Weights of a small mixture-of-experts language model, trained from scratch on English Wikipedia: 2 picks a token.
Below are experts of layer 5 (counted from 0) of a mixture-of-experts language model. Rows are named router (the router's row for the expert), gate (a neuron's input weights, with its number), up (a neuron's input weights, with its number), down (a neuron's output weights, with its number) and show model dimensions 0-255. Each number is 500 + 25 x the weight over its row's rms, rounded and kept within 0 to 999. Numbers have three digits each.
After each expert's rows: "raises" lists some tokens whose logits its average output raises strongly, later layers aside. This comes from a sample of Wikipedia text that the model never trained on.

# expert 88
router:503475518504451499523484456487537529518546520460479477514516532471526526521521487475472480525560484499486508477506497493479487484503481483509510547522487512535468475478508515459498532498441492503498554539490481456517496475499541529466456473525495522491477480519504494494462472497507520513540471512517520489499522511515523493534510482480499438495549460482488499471491510518514488497534535488501499497491481517530463489508505482543530519511481502477461488485481485527514556478466534491514513481475475449520476482495489455473505488456513483466524468527494497523465490473548497513541499458560483514482487518497486508532461461465524523484515490529479529480536562503503526554484514523504491479501546517474501541549496512494521477548506506523483502524477515474482489525525516
gate0:521506500507509513525434540492474513474485502511541476486421504439506485506528512565492514485531518521495499537475501520502472453495506530467531514525461476482526485532477506493508477482456462539513507519468448541503504483455490493474494482533529486482503549514551521515460546513505500545495509493502490508502517520506526493441518475469508491530524478464507512502454493455492526446472469479503478472529484518477486483530505504497522532484497497502493524509520462432525491473530530489491495506494509472507499497493510524500514475543488493470508505483499468507475488496506493523524488505478528489513529496537471507523495486483487514500448476545489529489511496576563476507473515509532496509466496536519523519511512512498511456464509499469488475521545504498511485479542514
up0:458495501541551494504540495490508485515475486510514517545470542525534453455530504445497490503546497470522472433487489507486500502480526493526461560462502475530516514490463439505481493553515487514488516509496438537511497507524487469523507479485492468486499550495497516491493508507517480496466533519466487529486477517476502506518507510549480513495504487494508495487470522536505542520482469509516530503516527507485516535455490489492448481522515496533482502530461518506497490492526449514515473472505493494490462513506485532549534502487480520479512462466469456485491529483528498479517504489488448503511509517496459513501492492472517482499502470474524508535517535451478540489543419519485488528514531478497514473479515478465522493479475466524473517483515497492477548495528487
down0:492496493492470513508501517488466507476486465512524541526519488519504479459495513498511454518456547519477533495488488530504549475498493488488496551485528471527494513528469512524487519499528498522511560528505506492481440511522473483533494536494510498500527545471479513501485458524503485503510484482548538519506511509465497528505467478474487515496455495504510492497517436418478492511509490456485515515548530522473509553477530542486556534478523481499496534505476514500474482478515519477503535526536513506477520506478489499514457508518523468494483494516474528425509485501499510507488527449506499515465485512454506522507468490516487491523493508474524513443511535516474508523462505472467532497503496513495492527529446508432499486500491533492462462464466490518518506542488489
raises: " ", " he", " 3", " 7", " 32"

# expert 16
router:478484532487478538544492483504531514521557475490518508534515512482524519513513486522470474520508510499462505517511518540513491464461509457538478525537459554527470476468479514482511521499474467506484521532514515508491462485489550498520468478520467508553507509531518511508535491525482524508518489529555498492508525500476494461498527500461476477476523507460521508476463527535524519517534559512538517468433469530496476452478465513516493510518483480474481497472503496523525535480511505485530526491514504459534490532492499510482527496473530523509521486490504493534490499485512451510492483504553484557492492538506522503529451489474519495456508443508474507505522513477500493532474501514527490507514521513491487514560483479465522504519483486482478540479450521484488456500545528
gate0:498512540480505492534494468479468475533491481495454538506478481532494509536511489510525483518470500484487500519495470552474501481477505533484501521487498517523513509464484484493502491475506518525482504521480469437518470519545460495510475533500487486502517471486506515534489517483498525485511521512504458493487572547530477463476463486503500550498466529514486512522488543520472544496518523478463483483522477520444539453484526537496471505518466530497492483511510505464507507505483532515516547515517470517557537480522524523451500492535524510505553529506491461450450495506496518494509548452536531485538532513474560532473505532510461484516507518480525503513507482489479496450503518460492473540471454537483522529498507499494484486509483472479493502495483539514497481473518510
up0:514477490488478513514494514489499500488519490539515505530484464526507529496499505537531519503530488514499501573443529519501483506482457485489493497472516483507524514504536493506485485495478489479486543504494474516524481492484535440496492476512527471499502530480460519455532475492486496513550487476503533549502484491482517483464526477474500477463519471522489497474489502514512503511510508511529496469514494533446460490494501501536503535554497535498479525519519479517472510491459498498496530512521463513482507507515450547483473504533482473480504473495474493527495511507480506426526478548521511512527539539529501479509533499525559455472501484496502505543459520502511525503453498471486473460506488531518500562491454474483518593483472512500478499499433501508548515512483503
down0:468523542528531519504534537493539517502500498551481496549465508535506469508462485518498478551464496494489493527560533504493518493524528486500495466508463498480465561490504497532506471465538469494443502523495532494525512504503488526481506511524504477528513492496511485475503479464485554514479466513487495515504460467505528477498521514484555493469509499497514501498525476469528510523495525476510468508533512484486454486473513530524514512519485503505483521533500527526469484477475491529526520450537465573498496519509517526482510485487489533486515533510528531514524488459479497510497492495478487508473551520434489482530545498475489540515500508563486463502522534448475518504495542531488528483538479525509434472504481524516479529525538492514481476501483515512503523520514520
raises: "ag", "ug", "arm", "agn", "agan", "att"

# expert 19
router:487511535486520509530522488474535544495498534497485509538542508496529535507527528457491495529495471491511501477463534533467465491534469451486464540517450519521525530472482504491516504529511489510484483512504510494470511464446513478480485522494530512486493447518521498521475478525480520461545444500517502487512519498472526471544502497484523485470539493474522521485488564508489491473543508514529475481452478526523464498495500530518479535521468477506470499482452491498497512476469576507509525495486494462531497498518472469462515477478518521522532484545494443536478460485504485516520475457517516518479516544506493526520470463468507483482506472491487530480499537488482518544443521506515498511534525508487502528508480460473537508518486522518483512522458505496478481527493512
gate0:514534448523496498504464461492525482539541508509457541507538497493530493499523508429493534502519487507432499534507510432495480498535530493486484479463479526517502512498500466523448466538524468517475542527463530480441531473458491483462520489471549482536483490519507538485487505484491522506563499497509512460528479485465512470497494483522510471525504485541492535495496488514502493498519493514505520511510542508525472517523500521493527490507500471525487515504487500501487500447506487502510507485503507488493471492484477505492512519522516488476443493504540530472502483492501496515499472468475440468514444505484515463513508522493514494449521488474522554507529499493472519480485491486497524485504468493520458505489553502479480529493433476465519505472445501556502483520495498
up0:491519478499519509495510485558462510537541511528505515495479513517515512499530532460483548506506519495505491492467472475496488538534499485525450496503469492493468474459496468501555488499502472496527510501459509486525477501485485478501503522524495512471443473497494511464496524493521514534523455515529466519478478447501443542498507513538463481510496474438485509518473510535519491509512503496456528494518529463514440522503493514462521463538513480541472469542501510519488472473524546496503499492509469504538467474421456505484454490530488449464434494481536494506484477513492498497479486503512461499448553522487497494462526537507483554505501500522497496512516521485466489487481527475487508523500564492470493522499477489493515481494473497506503533494496505502490483499519513
down0:513512489506488524475464488551447504579486506521472499499493492517516502464520497503484481487487503493482522457522523505505460500532488512510511516560514488563501476458562484483499467504507515476529515472500530496520540503461511511503467432506491484500500521525464476470487523513488512492522537497477529519543526496470461491527528522468502475508448466493430469503486499497494487498523540528517496496495480547507462498482496499523511487465478501473506508517551506486476495491547518487521475491503487441479527511480497502480480499467479492479506503532515514493510517516482499458554457486487477504518501457476525491537524532489460558457466484481468482525498512535487503495516483465480518479503510567493503538473497539518483491481457473517462521508519476520484514540494506
raises: "\n", "\n\n", "\n ", "===", "====", "|"

# expert 55
router:451474563494465537553494494486513512538523496527493518521507582507512508539503505521478473511517507516472524507458511509502496499463505467521480553515469514541495444471493534482505486498433459526490506518526506500488481507485531489516499489497477489536494486521508509506489491567491537493487478559509523470473520489495516466517472480499475476491527489475534486473479497509506499477505536523499486479478471543498491503484452508506512495508490491463461511502480513510520517482484525445518491479513484439521479498514495489467531485467551516485493503502507475568469499482487475477495500466502447538485473544554528519524484467459533505486524488499511522491536550479471513509511484485517438523528528483511511493505490465500528500543478509529496524516483522478509507531521519
gate0:461520477505445490487498500484493504528524448525535492486526494462506496477484545505521513500511510532505496514511534514438489499475486506492471504511526519502546501508492546526523510487500535495467490504518474493490461528506520500516494486470472471491495496532537530498504464552491523488515492499512566507491539541516467487500500483497496467479451474533524507447479464462513495475478477517497529491511511522503465505461503524471503494569537521509481493477524537479514526464515463502478522496460518514515496466492499476558532534439510469490551477531483482456471477463511470502489484491527497498510496534508516463577509503477486531506491503505474527489503506519484467528477503519513512500475517454483521504516525497450462462477478555464535538511500482537521508524480504
up0:571505505495460493457500478507507516479497512472461485523489497491521478478508519512458463507466472514457533509505491512487508491461511503520456522466508492468541493490519556501453485464454524504484498536538524491475532533523485535493505469510495510479467479500469483526495548537480528482486486525483479468486509536451489483491488523542526438455517500534441526521479489466510501500495524514528515483527490474467533475486505483530500499504491474508510479505518513489484525492473500546501537473504506551490496479500473531504530500525521491509450480523506492512535540492490507485480517475491516478476560505472489526497485496573472469486475532493521488501516465493518517482541473508470530544500489532504513491455520522490467451470465529472529496495509502516511453508442475
down0:463480496486488534548473487527514521537472495553492475525459480526471470505448484498528517478511516537537523478495506500501499511514479487445536518500485461496522486501504480470497522529491526528507477539511488479549508466478518494495519497499553530471490496491535509472547493515527532514525500572449548503499517474510522509537514485488436509512501483487500497476499511509471513489509488442474527507509512533530526490483543487490493517491459569441478518474513528490532519550500515469512476492499496511503527504515541533518480490506475465514497518547513488470460518452504482469485526519533522514531550530502517473498490515516474459518506483471480480491524519501513490463528508500510497505489489501467487474443445530516467514518515449512499495468518512499506497479509540
raises: "end", "om", "yp", "enda", "ested", "ama"

# expert 67
router:443452516469469495492508468485540487537508474495521493519484540495506512482496504515482474528517506500505517503471518510475487505450485469541527511516475518565511469488495512483512517522481493523509538507534522493453476513507498490497485458496472490545494480530520494506501478529473527473510476540545520497482497503470523473520511495493477485460540503436514510448491527503523477516532533523530497476473478549499463450495466505544504510506486510478480509485493486512532524465468525477536527457510476470528491505524488469453520476448508502506542517511497450520462470488520455502523474512524457506483478542506524495535480438478516471488534499506461518485528520505469529505491521502535468518533493519504519534537472485472520493510486510496479515539451525457497505531534521
gate0:523511539470469518492529510521512512460517489488458496534479495553484499492504516536521476501516494497481508504544572539430550520504498516485520488510509468517495485584498504525508508506542489513518560500495499484476494526528469507522493487469513494524546453538538536530468494495503539505504449492504480498500402494512503507497492488553500481447482530508491498465520485517465503449482488499562483538483508519499535503469511497511476496525502478486478515479506492480514463511506537501530484484492522477536484526516483478490472521546499525472517498496462474514495556492471486529493494463527500505534536554508465494511493466500513457472467501482534472502485489495490531486522538486474471490447493514507518493525494492497525506512523491489500505498497503478480527492515518
up0:507507467500475514484525525454474478501503510548465506513491460518501504506549520533507560481518472497479525497562470512496465481530519528519478469512523482493526536526507480489526502493514510457512460497505495472517476494477523519542515515494454547492524526549506483528525496491481470502538523465515508489498475487493500467494515484543460502527498509488487508501513503488488470476529523533451480516453485517485513491490558487542513500461534524544484536474509476511538526484474486517491575499528499512534471497513525486495470500472484501498470542521497491508470521478511504506495480488479534471500480536514486511538443491520528491508492537504525511477425465507473526510494525458450470511512497532530518455502513485477469545470477533486489489493524516521516436509485484
down0:465486517512505520480461485481485503443503514500470480526496537501491482507494465493500540485513500499506536509489489479499540494539486526482462489466498494539467517518517485482534457560505546482495511561505519512478534500496487460479495468531511513528484474459462478513549488453462520550497516515497535514502532471488492442518477500506501514502549413482490515456511538450470509537511485457494481517511489504508491486524502485515485506471532522476511512497484484493495516496525498515509500507499511531540446484471473508523509511506516544478495556489478457502453526530447465499510491454515486496472511497480473471508492495476510501555457510529492481515451471528518506487457506511488549507502523491499505475464505536499487487527482513464526508473530510513516484465474537
raises: "-", " and", ",", " as", " –", " in"

# expert 75
router:467508521531463479495503456464493520535509474492507518522530520478497533489557511503466469515538474465485485502492504524481471478498474443514509491520473528506500451488520512463540495506479481518540561536512505477491513474495519531497491485513491503503506468494536515537470483509496495490499485516546507476502512530516522460538518490477479474492497473464508526464501550515503471498535560504531466467475467500512492484493470521533508513502497494499462492471485474516492536476443538501529528463516474463537492499509475495492531485478533491475512498511487441526478490466563500520510468486515474551481487564494503520527489503455518496500531494527476547478516553491490519551481534512516473494497547501482517512515488481477515474532466508512447494533488526465483473527507495
gate0:482507521536489492531476483484513490476523490557506497522485512490512479517462507484473499502486477544513507470501469501477527549542516456519479471491478528459471543511545512514523477497532481452513522506546471547484521486502459479464487508504463546494488499508494464486504499496484512498474432487557511479500493475525493481519494533514505509476510501486507487535524474498498501466510498491491522470481495533491518423487521491449487539489510502537478488518475504457496476493576493463517530494497502503457491481491517494549493489505525501518533503494473513508499469497506520489483456518489517558505464495531539511494481449521489459497503526480511537539495484478509494531530534530493501497461436523508474513522451502508536476470546459503452493553516510512501493498513473
up0:500504490467488498515521525496447503514504472485516482481507510487490522480486502425501504519491468552497512472533504567525551524468482487549517485484547494505500519493518488481437471527503550489515492500543525483528508531460464478469464485528494504495489532508486479511475540507490525507486475488475530447501503490489516484550502489465503471515488518481517530536523477494495471478513473520491522483501468495462529471486487532510513488482525496494468525560495479512527506455513508496474501487546513546466505499473501502430506523536491502525468477509483484511530533487535466492479497463486497573444507500486501475524514507486474496483501534536535525517518475465487446486499530510514500506486557503536512462526532486490507467531476486530514483510476456496491483530491519
down0:471536495503472506448511481512509529522472525525489488503501470508541543499526504481486495507482514462519455487515462463446462494507529501492527502505457480505522477542556489483477549479494575510504518518438488461526504526489494497525514509482497531474518557487490536505506494471480487510515475502497454487504494473508480458503503535477467494484513492539550521481521536515467477539521492444537509514536458502502524498517519485519491502505504493515482462455541499523512516466480454496509511515480499543498502462540491486550509452462513508461500542521508520537503495470537470499493510506496460475534529509509503490481458493497528483500494471473453544473452534487495491497505486485497481513511473461459497528467492497480513492489507444458506482506494540518500498503503477
raises: "\n", " ", "\n\n", " N/A", " —", " 1,"